Weights of a small mixture-of-experts language model, trained from scratch on English Wikipedia.
Size: 9 layers, 67.6M parameters.
Experts: 112 squared ReLU neurons an expert, 6 picks a token, a softmax router.
Training: a variant of SOAP for the experts, 472M tokens, 7198 steps.
Below are experts of layer 4 (counted from 0) of a mixture-of-experts language model. Rows are named up (a neuron's input weights, with its number) and show model dimensions 256-319. Each number is 128 + 32 x the weight over its row's rms, rounded and kept within 0 to 255. Numbers have three digits each.
Before each expert's rows: a language model's description of what the expert responds to. This comes from a sample of Wikipedia text that the model never trained on.

# expert 35
Description: Verbs and their prepositions
up0:089057100179209152160092117080141108113171157081086139180129090093097180169154118124156117129130125141094174071120099109162183127147109155160139187114110075113161155158114103135210127139164170
up1:103154196120138175059133146175133124080154106104143107131180096094089120119117107117162086061201158104152163131176225136111116126112116116126154121198144142124120131130143120127119080099106082
up2:108150184134114099102106113066126146103138115137117092088163136076124084165111098106131135116077108192139076156093115127184119047105172123119075143141077145124133121145118132144168122129097135
up3:107162070147136102064181133102140192093146151120066091108174153122159117146126106111108119119104059113147101130187145148140107168128147110094123165150125136128115084130161124081156085141113161
up4:151116097103150101156118085131173142091109162150145123080160132086118082143109140163166158116089138132147139138191142110146161085164168147064174200093118133180143149121111148104111153170155083
up5:147097134116154156177139133155171095128133145147154159106137132144171098126056167147130086170090120139125056156128125121121143120136092109113147108095140101070176146102103072078149116136144095
up6:115189085114154191141195141209094155116139091189153191142131093114114096122133129111178131089136125183133122157172142114116119109134136187144102154104116093121148099150117122133079102135155117
up7:134119167130128161060110132132110088150118157156125116173119058102120113069091138109152081105158133149117163118169135138131140145177145211083071147126183150149160152124109072114119106138175141
up8:155171167123080141132120152135107131129113135055114104227144177048081137091102155146148166103163092135156107099135070116111157146163127115155095099117143135114110157117172083168106128136084144
up9:164131043137103143150180166158119129123127159123104093143116120113101194102126143193096112105087181133086146161123156129176088056136103167164137126156100143165088102170145127111094110122078101
up10:159069123080098123163134169138140107079144177123190102169218144090121117129095097064080142130091151121178148154063094163085129139167129085112133050126127085144131146186113100175143112133117082
up11:152088164093155128111147181132098135138140086147112104160102103154119179154143114153141157151139133081078114205152132173083098110118167116075121118089156141113128104107103103094152208156181078
up12:115205155116184089116085125120183230156118119125119112134136136167102142163153147123113128124085128148138164077111129145115111126177145070148142118142137089162126105138124115103138154064125093
up13:176128146122108148127130151139116095148155148136136192124157138122143070133106098157174205119049051154143143088126102132099113095131107130168121104142158119137146140137159127086125107148054117
up14:103108164121134105097127079136144077042120089127110122093135145163117112049142122191150148131124174140135190135138105134175192177098158129167126097112179112126133111093172083105077154160160132

# expert 59
Description: South Asian name syllables
up0:142152107115095132159136118082157114145131086139123160154129103099133124177124115137143097072107148102158116106093100155110104157158105121154142082150174123083082129160103106179086113201140135
up1:106140106176178164123070143139196113111107150132149114110108124128187149098144168115117134082117112082142118162130194193108149153114077141143097140110086172202141169107172121177204031105111137
up2:169162179176124145153059220145177176136155125098140150096114118160136169129177105118112139164138115097192098092123083145114053120068158168129075128114117131149097129146141181126138122111090161
up3:152095130133141141139163105154120148137158140175111123160126071185191080172145148131115099160134107135180152180098051125104178143138165112123111135171113125138115149145059144066160068136167117
up4:163121127119161199139195126114080116123096099074109171106165089223084162101143169134179096154131121121072089144180154174142093063153154086096102129123107057092130107138150136159151085104168083
up5:121146134185112157172099105094128111101137169096099169118129147189157157121098105175138097112106115147178167137093148146079099179126112188149148073123109133087111116153137055149121132121155109
up6:101126118146207126154148120119082112059075129115183161152161133123128096159159104098111159094102102096120134102108099131148093160104123129105169129089125125088130164117132102159135084098119136
up7:145169130127083122143145087100156079100163159091122152176100157109154065086103154078168096130164095191123172116140173162148137131157070140125126089108169137116162182214144157108134126125086092
up8:144169155131168150091174113144125125155116117116101134157062098150178058166098175139137165110092122060126133108110159152140138111105192110125114153113158093178122104176113153143133124109179092
up9:107134103112149120122103094130099118058136064115131183166128102156113137191146128081181162171102171126196200192121121108096133153100113160162193144130128176109134105170148100144100125106095107
up10:108164099079137067086107151147136124131166170110154115170119137166111153122131144121150090114140108117080164136066096112138082163104177157092113160150100103124149155148136181141127101146150073
up11:195098123162144094083100102140127107138125140095101127131192153172152085150123131123058101116078116135111110203078065146104112163177098144103120121104050157110119136143113149114137153121105100
up12:159138078145131127116123094141150050155095160162102104106113155167070123148160115092108097119156127149183156169156152182115123103108145092120115146120125180169105139113172126126163088149141116
up13:206150128198161101129120111143081168091115183161112099170177102136152177197152137119073114136133138092103166196116135105083131131150074104120069115125107212122143187091132109103202078128165111
up14:150152141090123123186145145131146152175169119114190109144189148071100169189119147128091147169072117118168088115106125150106094089101075153065156122172139158145133143085147064059136136123157142

# expert 31
Description: Slavic, African name pieces
up2:123188125113110106135145090151114101104150172145123117104180130156159130129125144121136153112145143113093151158107136157173110088132075136145126153134172129128100175126151235116159136157123142
up3:164093167116140118177174121162126119078146111090107102183098126121192116122152171058200127104122046091112093168146106111100125117128101110120184080105110155180169158133157130089121133091108127
up4:118132109108118087158133117120158135133171110078108188107131178136113199118119105131112147135170130135142160148078115140138093112131184128182129092135109144116137154151136144106121086207135146
up5:148153097146119120042153101098100097078144146165090112153150165081194115107095169132125107111109155150143132094104173106191107099080091173152100157173147104092084135076115097088107135141117131
up6:087154121098154140109141143125149120158095165127183139056098095098083148090120114104166205158130136083166132149099170097121125141195122130138148179090099109125145147121185118084098111129155179
up7:141069131131073112156144111149108100133177126058073139127134119165136107123056125133086149116158084107061084126087168100099114105107136093081087148075138124163137115091132175158156127100142120
up8:112175116103135170136139134136093181129118168131158221168137178081142133133117142089119129123167145172179190130101083153140113152133100131052184129090101084140177144136105126149156102062134110
up9:116116168061124130151147076109102103136118124130111145156174114076162167111162149127052136176110148187106129074164146098130065168165188053149079125110097150165145151126116138134113138141109112
up10:136148140174141147153140101051102124130148166090173104180127132207088156129133089144163108086185120193131092155133145125186149082138076103141074109150130177170156110095140067178149105096115163
up11:115140082142123141175065135134117143114147134120112126105166118161165176155082118146084130140112125130092126040124122166095107157103105118155123147068116097189127108185093175158172133101142135
up12:117107116107127150107123146109150117141107118166062084122124149148203080121117135136146153116124112107103085125097146117147144068105129106133144129138063098128116142129167156157089083134135153
up13:105137083157148119095121156119104162124120137130123163081097085116140131151078051121163200151153138153059092193130079067089182155127146152113070077150154094072121082152123150120092113097123113
up14:138148103141121189084102101109102124126108124136120141114101069147193103115123129112133142121180048114171123190105158105151100066140086123163150114055096177106151098127144087184150104118171149
up15:125122196101161105112113167094118154143151151202183066108112162172127165118143133168142062123141071104096146156088114162168119114144087135137099174100169086091068135112139136176172093167113100
up16:104124101113176143061092066170114137133152123125113207096102143101086139092134125156080183103135162127117080099168163132095128153175106128115148130092140123115123112160152126156127092157108145

# expert 12
Description: Verb-governed function words
up0:135152147057119134130108113135095211121169219175172166092144095101142162175154125139073134112024133074116120125110160114170122161062190125094174104131133167139136135091151174129150139132111097
up1:144170116160096115154079151110179112142125185191156118099199157119151122143115103111129119116155096091111081145127158083160108138167145138116126140128145113138111089079131161147092197149152161
up2:013147118124109118138127112122170070076090130146146120142160093105062096125096134108089191152096180169165160157115106084110065102102120147090131174149140120157092141107102147155162140070158158
up3:172120078111146102152138099126084074114150084111131107144131090115117140153119117171144153087119150191132123124069160179095109132110134124110090102134102188122177113134104144081113170137064118
up4:144175133134142144102139119116166202141070130113067097165075170141143095167138126112083130166172115171105152124141149130047127135172109177185122128134164139132066143116121132124131136183130157
up5:089084118116141118111153146123141136130132173138164208165179166163136152123159078085149107124122104145130048146161115137106095131135135104104123179137108137092177165160116136112145103127118102
up6:029129106086120140118174150170109107236103127191120120089189103144138120161130075122141088130103132131119184178121152109125127158080107119131052086114136181144166111133181139089088118135125066
up7:075139124183185125188123123090118131172160090158176123123128087081112181140145139076106127108196123134171116132109091154092098088087118157126122119141114099072158151146169122140064084090092115
up8:123131063109087124121124122126170137136124114120076194118031180166102140133087121112153164111128215093123122141129094204119137105105128118110164079181113113102176149145109066123134111101142150
up9:065111092139106118183145064182119050099120150094119156171113103117127185132119056181137133162184072134167081092072121122154139137148167067137103157108184112122123136132121105102122098150142149
up10:099101137130026118099123119142096180158137106160138135121033134134134158163167129097105101125120110097137128111113047148120139179114089125095171147094144160115139103142118182104115111109086104
up11:062168130119108122127162079112126147146125131072159182075101167129103125176167151096194146134171178122179136162154188145125158146122132101132105122146113138124113153164114125173082131140125130
up12:092138161103133143080180109160166117137101150152170117142171157115118144126153122156151114059166149133147108155146124079179153115165124061125138129129158137129120091138108130116102115137150132
up13:116179113059159158155119178114120149160140068124144155129108126114088156122103117169123150130126150156102111149151129086101103085151064128082113133128103093182134115131142114164081133143108146
up14:104190151118155125095129160124087075124145095149172164057136167112136130149119158083164119160146162207114172071146106154160146137158157099120157138066142116121129160105103090102109124116117137

# expert 60
Description: Percent and measure units
up0:137102127158106122151145090154118106148089202129102113114117106130204137110113116101129124091066154123147079178116116147108139150153104136094131123126141108087100064121162116127131213208140215
up1:167132123146107146118115117112143088106105101063166148073158072135133132144102066152081181096115121081134142104132104140111107188120124108089112130141157172137116108098124166102098078104096144
up2:190197071080063132132121158127146086191116129163090184155106126099126109103122146165152092111122113071143136124107099170158118109077142122152114140128177112174124172135157137119146162136126105
up3:080174092159152111114136120110230159098176153154090147168116130129119136121081061178133179204098078107176104134149119105117087090099122079120127138112174143132129122133118095099157136161152090
up4:077138171133120103142160166151161118055112100146147153129153121172083133160087113112114183104115104193184141146150078179103149158177072115191166124140129192127113117117131080103148163185124118
up5:163108082043090132128145089110112137105170173072169098118111184118149108155104131119143124136156125117107155151123150077107158095130167118150146114080126092177097168108173121188079111164146166
up6:133148148108172139136179205130093084132108148095123114170108090153188127155098133119127142149077102104165145159101085139062155123121142129160115137167119154171172078122096154131134120138135129
up7:145083113114111151144145172096161151109178115116106172100105121072132139175174194081170026158087086158135175113175080122053113095094146121160129143175132173135142113112138119111158100171136105
up8:164103129129119140221140098110172141055137142112142166192134107131160127163069145159123148125141102180158101088144111100168140143121200066149116125141098143153108195165127065084108155147134144
up9:086144083135121148223143151061087146139158122115130195140145141087142097167090160199136129154149065130093090055165120128084204144152139180163173103145115143170087120103115100117149170158166121
up10:149145124138142113197101145088098133131133208090150120116067158193153164104140093120146120186176128136132109145113131127178145111157113170118121154073093118119130144107127138190124157105172145
up11:137116155137178149098125141099177108121083139116083086125194120065156116140127091159149106109160115148103133106090125126101184096136137152147128150099123135104122106167180120105072089128091110
up12:142141094122090079134161154205111091223105128052151145156148131120091178139002106100139113227121161153154155119134105101129151085129141163134131136158126182097136135103175095138120149079130119
up13:152167088155083093143113083138061129109098102095094108144095086102141149108144161125066158088180166132163072137082151131094152117083086140127088070108123097172112151127129139186090173165120111
up14:141153116134074150136101126100161126150073142093156121046120047107095159148119162086118104133187132088126124089101105059117115109109171124135119141142146172079099154179094167119096091116153123

# expert 63
Description: Romance/Dutch name particles
up0:160148149130156144129138168130152148163112113089116147101170126099102123124166156081110184158136153118089121185099122140049081144117125174128169144164119122134138165162111138140114145185224130
up1:122210157173092160110155149108089126096066171058159140195106103127139131118067119126091126088109098151114132117179114082133104113174108070105145088136074152141114135120175087119133070110100180
up2:106106106118115075120132122129084115152107141071119101108152090160152100156136164117130107161126098106136084127135151114161084192166202069155140153154109159099072132169137169183146135096164094
up3:108106162115146115150074110164107104084141128126122134115052126108140109107126200123085131140127119088145103112119089143131108065111183061100133154083142145103111203117113180088155098125140129
up4:105096118111141134171090048126119138092067112116115103054088115156082163131170168109142120108074125084074165122119090130128157222149103144105117120081089097085155091150160125093110133099139153
up5:140132106168202110186091143089154139102128126098183085152070181128107162153162205200133167131127102126116135133116132105093136114149184135144140161113131173172102090193100158161138121120100142
up6:096173145194114095173093152154131147183134150164144179113096087135175133133178103170091124118174228077096163157112146107182149124137099150126153095174124123097202138129127143123092080142097143
up7:129157127063212187123082076118097145189207124160102148120120149134168135133140149147139123107143098084105129128214113103123181147128116097142060119126145175128085118137178135139073119094129211
up8:096159116155110128112109100114122118115155127146144128148102138145138130111107120126133138061157057140152098202088126144158091106080093088161122173141145154089169059102155108133120112088062178
up9:135109135105142106191135067053158175151104114129115118109154161121168107111123130147102130151178093172146156112096160149143164113152150113063109110094156167171105101102116106178089109072115132
up10:149143156163102171167072117096123103172110102120113089139103121133090181121187103075209220141129088088167140142081083147095103118170064103176084160102133105165122084089136162096178130129094175
up11:034112149140197125170071105133135131162120107132081107099155149160146126179091172129147127123112171115169142060147055150135152125127135093139134137131151125113108194148181120165128126176111184
up12:105125120118142042077132073101172116130132134085139173094129183176165099132132096133119170162169119197178154106150187119150147142095133159153108084154108066188106153119133108097204174164128118
up13:125104136102147171195086154117078164111123154200139118167079056105075137097155166106153158160127104089116184144149038171082109148144164143119137163149114139105065142108055065130155155102098131
up14:176121135135131173148158138113148099115178134148079139092044154129071103082105153157042154077146130184174124165055153116127088120126129136118136127121149115152107183143102130079155093176129148

# expert 21
Description: Subordinating connectives
up0:148097114079065096142172151167184109088101115068097090133125131075107095116140078115106172156117192107179103144087123100138137092114119154129164065134165164094139129101112107126120156130138113
up1:136159140087132097169150094132175175120116103112186125128120166128113166102126172096117141143119081101133149134099088134094105144137122153138144123117104161171185124135097123066138124139109055
up2:142109071085135133091136208166135131093079098161168060123154153082091128066103148073122131114078105134130078162069159107100155133099119124116164094103134141145151161174171093146103110122102104
up3:188126106142170170143169079143181115162159149166131089100151118082228132132122029173139162103123191123096160130112110143115135120165144094091094092083121069148210151170154144136125169084071163
up4:076187146106147152146196099154122199128130123139143100148156121126141145090106078120107071188110131126143103161108127156115098143123168073122107219098165149144154127150081175134070123150122164
up5:118122173170107073101152124123129139184087165113202162141082127154130122123028125114123185091089133066099141158137111122162094085121087139166180168162149096105123109126155110115135165079104158
up6:129128171101092203168077150130118119125040155121181175178182119120154088154102137141088179114124152122116066139083127168165162195103126107126152143111116145172121146179157124131131071135113115
up7:077143163141081093164152120127043110173188159133151109123144146080082129166093128099115127140130118170117106113157141096145124158146097109106132130123068144095149151142085171162067159137116140
up8:179094135141197124061076159151139053103163139092166192112113152162121153096106121147137144094112155138081162135141148124089107140097092150215121142141156176131061074132138165140104156118105167
up9:157128098159119147122222113183119138159136097062134164086081157127106169111115081106110131097105137141099119134080126104061126120100158105131047147123083168148115148113141131156164101129041125
up10:180126145118131082186126157114105132169084078111178086124113160088159166090168104157113164115124058112145087121140121134192084128119131121176048132112144145122103165132173187143144109089147101
up11:098105164122104175177097111159102106091137105125117124162159171132136100078164089079163157091129140106130135148150102123130098095090081082106099116111143120145123121198146133141091131145135132
up12:135212171081111168147101108118112178147113035125167137112146170117112105125104167116121083116125143158157167140157157134163171127124157151105105101101154144116102162203117025103169130142144061
up13:108144125096061152116065071102109061125113096145135161177135086154104124125176083152138151101098089110134072132114162110128154210176139104184105132050145137147076095158142152223135116179122164
up14:128106146126097198111097126152095189145144131155155192118094146145127146083134039145089105175153136163109095074087164113089136086124118060084136172124122143149119115120114146110121094133115117

# expert 2
Description: Mid-word fragments, life events
up0:112117116121136113177127093125118134137109082079134119153087103137140146170204108161125134091141085110097124158169123106128158142167091111147146118108158100133098124182146123116073102113125194
up1:098081134146092081123057182136148100116093158142062115140082143089198176108175136148074153108090123140098149154124080156157117083120130079073102154133183122140189127124166105099131143147039092
up2:145129123100107089163124111080034104128143106066143113138137150137095208164101098115126105150196103100182152113113103171131130074115101141170173110155127123165131152103143124179105125101136120
up3:091120101122069090152142156141121132137122178118152069153163095150162088114103121167134127133126102097128111119143077103153091206129122123087125151100151140137104122062196139157124121120163180
up4:132137111121055148109089143176142101136070101095103147140103138072071122164122141188147152173113123150144118103075147096116112133111107169082122130116125148108179076137115066140148126141107162
up5:131127129141099124112174101088089119079094136189178123118111111107083150164130078142098149113141128144120132104140128134125134155159063117157152114090118123159150173174141116108105112151090132
up6:159133204127144187091171110119128115093133106070110145148122116140115149150084170105134162164045111147137175139132160124124107132123063132124105153124122170094084106145139197150142103124107126
up7:152227098141066105097138151118129135196048103168160106163123161146115085117109119139158076023079114149124105127080127119128098136158075174109078139142150118179121097118171078126106085093144135
up8:135040133152116158118160165144123133098117087126141150117120109104120138156131069114105092145158144105175043139110143110098083191116101137103181113171146120138069184126118139145190124083111118
up9:132117121114137170079087041146093146159139140099075117108177127211180079159129174127140126116142068124098147111103129159106196162170127193154180087158194111081120098111104121114169101138173119
up10:154124145083107101058109128089125174122135109168095171093151101071142093162139116069108121170114112112168103134093136062134128110168228132109107060122108156047091177131124147120129174109140135
up11:135117061122112158138139175153136167111085227174169108125090106150096129128114164076128132065144135082124161102112154135145151063152122147160166162152091118114114144183081089182131135140101113
up12:105134134077089104106121125126095108095115178161142147112183100077065152096146105106125168150141173142134164127116197102100177136175196100117141184163162187120176166104185116101132118164163115
up13:154127140142114130120084127138129145158117109153152114151112105096110128098146077181124187088118086197114140182202173096110105105145136153113157176167161110180167121187109095099182106147183157
up14:106142083135121111183098082141137168104145089145093077132136139146197108079153094102142130210112132137139156143097072038121160136151119159164161077128159116112126193056124138148159155081095105

# expert 55
Description: Mid-word stems in prose
up0:097154120202112127221153154094055109098057142127139108105161097098145125158142078121028151152109088138118115123148146162081169122110085155125075161094147098118154147141130117144109156146157085
up1:179144155160102095188138128158107130084139145119120077126224209128161124143120134098133158176152122103121128179090090136125097158108115120126131124125122137125173141138109085100113079080144143
up2:198116091122157156147152146131039097126114146188154099149130144078192180100142128090169107111158178127126136114090161112152152107186148118129146155172151143142084140153115150173069129116056093
up3:164120155143130133109187170182153130148134151081187112179122197125102169144093129112088127124135120123078135132129125153146172128121137158164193146121123112134113176199127094126087154163172110
up4:167184211146105160086146098123097081137108104176146153189147146178150110115152139143076159117094137188081159119136126081140106097185044135066092115079114173079148129156154101170096100099162147
up5:115176052130092099119170125132177087152153146107119131058136123174124129144123174150142136110136138144133086086108144129149131113104132077185121061153184137100125105143134039132151065152128074
up6:144130162131128122094086124084111115159096135126144131073129055140156139081159162119126207103135138161111155100089118131152076136147225147101134123149111055142136150072163085145138127126181063
up7:131116121153143170174197109143101189121140143100190154132167103091154166195078117115100147112147111118113191117138144142123154117113053149123151140162125158082222078165114186117169078150120132
up8:139093091140154144145088085135044149133148120133168148091173100154135076157119147056086076171161178212187146165144125094117111088063124104146052114028154113143169118107154137100118160136174129
up9:187171105102071126062071101174108103115080161160064118120094123125129117063084112150116151096088163105153152102070085134160120141169184124121191145149146121078188107120146080158143078142130155
up10:133117139196129145168105044136134080147078141104168087144189178152119149146116128171050129143080175108130096037149162182106181096114167132090175154077139083171160131140119067113133097143107139
up11:161172106161146096090146115194122160136107175124144140135084127139089115118152144145148180146086136157124123135123141095144155072110145149155130129194143124081152083043136126134172106085168064
up12:128053096191104151147116145221125126113105128109117123158150114140122165157125137106144136184111159172126088049055171109123156111072110098085143103133085139193129115079083119081086082128067120
up13:087146112171126141155107174153151078095092125128142126125159187095138128155160087136143144107096105076126081087108144113131149116131148083129135143149126156075143129141145118147092087157166131
up14:176094124111107116141119105145176103152107119109155194160139145120140114151094063105128103153075119136122102130063109140131114103122152105125151135129116112189124124105076095095191129194173163

# expert 6
Description: Digits in coordinates, figures
up0:139090144149092126074137063144104162083115195132124199067152200148099103131082059072141163138117127097110157153151144096119122118110104154121142140156167117162168111143164093162122140095151140
up1:124107103118084168145089188151110077128081109147168148182160144152058098116153173143152079093109044103150128136146115111096132129145074124134138156086130108164168166175057156159095174135113163
up2:156134146179146097130066140089149192142142104188137109082096091140116197194115135068129154156109134118098121106178149106096131191157111128104150052152134180180116072129128139128160116136124124
up3:086141050159134174083130150072171088174097109184161182156161132189140136159125119102125104138090176168185081086101049115115112063157110145101171103183148089147163105146076113136100121127137104
up4:125152119117133093155211088154096098150136100147110075112111046146102099102157139153103168146118064148113167129099110118122071107155101054115130126175083168123122141187103131158112102203100114
up5:117110104087119099149132071164152093139201176142082102143123128128113080143120206150140140139178111129064150115163147050132154167122130173134177116118062081165124169099124135100170132103129069
up6:156101166170097159064137112132156130127112150092145143132138138169120086119155131135134141191139149125099176142086066215168122134086194113123136107098173099136085112154169068153126148109085154
up7:142209170104106139073084125139114066062123087143171131118155101094149092149110105134142137106146134137161082100110128081153130087082087148149090133116163095140129107160179210132071104095130255
up8:160093188188142155212113150115098194170167167129129120100170111158180079102138140096166141106166106170098094137140119089114126139142107161064147135160125125140157149137205134112142118133115166
up9:100062186102160135174110151099074125127148101157141100128111077140127159202125123102062072130167154121109126116105136145074167092131064134102173069086040119088145104139152178068115127090080081
up10:103111066098081219094117141148155081097082102085145070106133126096109186183126138110134180126100130133181128108097143115142187165105131142139162138186187100110148118148106161220085146080097128
up11:125147170148130149119157157125173095075078147111209114118063110116116128059178129145098105144121111154130176154152132132151172092088099181128085159071184105098084152173123182091181137087115079
up12:082139167154139098147120204147165104143164173080093156150057124067167114127153135202106146097126111138139098123116114103146108156169151125098108184101135082031109133095142101118105132136111199
up13:130157121130131165080033131156174142151089149130074131062134094158104087100144123133170118138116149157072119086152168101097101211112083107078136115121149130138116105122080136063116114185136139
up14:133154122183126091127139139141130099117168111154115165136127064097187122171111131057130136212123121158125194158068198132090147114187130151145114124089164097160161104087136172125148117109153142

# expert 24
Description: Family and violent events
up0:197082150132108169110070156076097083094129121134092135174186181116110092181160137151102170074060163183093128061116106146087126146116131068174166171122082102088123143091143122176116099143100115
up1:147079098147116117108180139115134079139113128140159159095142156140124139122145125146144129110122122105178155121107185112134136168178102155159135125092127216081165107143150133189181121098170113
up2:194183135100156117195158198093158203104157083176214125135062173073138097146173153119117131064117152160176127128171160094165101128139093166090137125096176164130106128140108137173127142140094124
up3:157140126070054094119099151112107068113117121075149162093092139093087176157128102186127103171083134124107189082150161101083126119100189179123070144081162107138079080158168131146170146138112139
up4:077113111096117181070136102095110124159105108127156113125177097073161138142108103135140122115132149150120063105090109100132092167132083159205124176113067133104114117123067117130118191087158093
up5:136146132116094139079126119122147130143133146084107133103160164053076178131064112105134125169127120142124123193110090109133092076152115121099143088154089161158168130166112117131085154120137100
up6:164120151179137131182115064160139132104116153113129070178101153137138126070186131214055142108124121081120103139139086118117131091142137166122141181111154158132147130126163118131150090197112154
up7:184128101163132155156120127152150109131094165079127087134136129163144106160175082126128125125085161103062147173122108154179124087115137112144141113127074172141128130099107160095091146118069139
up8:101095068161091197121152127134176131154163171132112100084145198133130141134122129081110129126164120097172215093125136127120159198123137114189123166125177141153072095148114127126120137141103107
up9:137100174188133100180154157136154176086107201132167137184156144114134141100101074153131116135106132144111161138093173133175125171100192151115160131138150124117178134127087135110142066177150124
up10:124080122119060119214155108139133166125140181081154086108171090122111165074138129104114160191159168127109134126144154143119103124165148200091108114120165117100120100089144124104153094131139189
up11:073117173119158113095145129176127138219118133127125147106171144137091145154078162123212137088081085192168131122164143100110107149144113147140150146110092108160171126128160175079155195104122145
up12:072172114149066144116128122089123118083117081131146087129108122159149135150113102166138174136167102142082063118100118083145188133143100135133118127158117203108131115133129152106165113144083125
up13:075110124113110181101138141156109150101091184119107192087114114139083097137156132023112174098057089123161166076156108148140165070127127109143083186098110144149192109118090108157129140142083174
up14:135101202059109121167126146138133116109140146118131102126111104149151117089144129162189157124146150074082130116180189170103167164172080159094144122101096129124140145109069128156101135102085146

# expert 47
Description: Word-internal syllables
up0:135144137063114090104169125123193099129122144110142128165102117127178154125140116123115139105097143094134079107088103178135185163168172133160095162157148079103097088164176162159121133144148132
up1:135143057117132200131140121110149164180153149108148135129158180098162143141121066093158148081152127149129157090141121136101129146142119116102090140129098089091151174145165114107147155136125094
up2:104100073167163140078138183107130109153115144174131116072139085141107076161148120125108141174132068167069142153154154128149130103112176128169157185116121108175156102114120145114150096143113139
up3:185126169148153164171088143160172153148118099072136098067100105129089124196192128141117125109135125188160100145101124159104135153162060138129143103086133115151108142191088223117072103095161146
up4:131075142088115103127119151111095145135155165125134173133155133089148128112107134097115153170143118161156145142124148126082114112136156106117145110163089079171090149142161101134166193134142145
up5:141144118103144103168111143192102076127194077100154171096153107114190146203105184130144092116172167097112098139131202109157101121089125174125149157136107102108147176110092070166115159119170159
up6:148148136123098134142171132119077105117151095184103125121155127132144128125134150111200084157121082138159121084141114135146118133150081081174131111122112058117127149154159170081151084076112121
up7:077068110106094044132178150129093154107122054132164131174119158118078124111021104131092133164116103195149122149087111123149155149231189143148143122124128103118135079116104134128179147111221109
up8:124120138122181137066064126172148140075119139130138153130139124138162145130113120138152134093133107168120084098122104106131146110169098100114144139123041131123133160022113177073124120153072119
up9:144069139101135087115112121060104139103191145117169125161133137186150100161151080214097174100120134123148123101086103156079173114113135164115129106135153174127051154127102112134068108163107156
up10:102113089103149138120163154175129136171097149185194098068144131074109180207138121180098098106152149135106103076139040116107134118174136123137166108096112129148101121173118128107088116102136136
up11:130163154111194171162082128153163091136084145142182128137155120136123131128060148126159097164175107087162069090067120125146150162097068114154101164076099146199131171081115100125162162141148117
up12:107141201169123142130143117120104114085060052130133131150132166150151139089108167145160124138123121096109141160074110153126121146159143187104123094139135177157103148116129140151071132110062111
up13:134165109085113099149109175156136112145155119149090151120083160184193074120058137157130145089186104152129086161109080108135147153141136187087134134157122174119139137131111124131150129145102104
up14:112092107078085118050196076179142132133098130094087124101149145154164154108124107134124146207167144079140178092144093133162110142096127080151095109130108125124152135108133129077115110077134120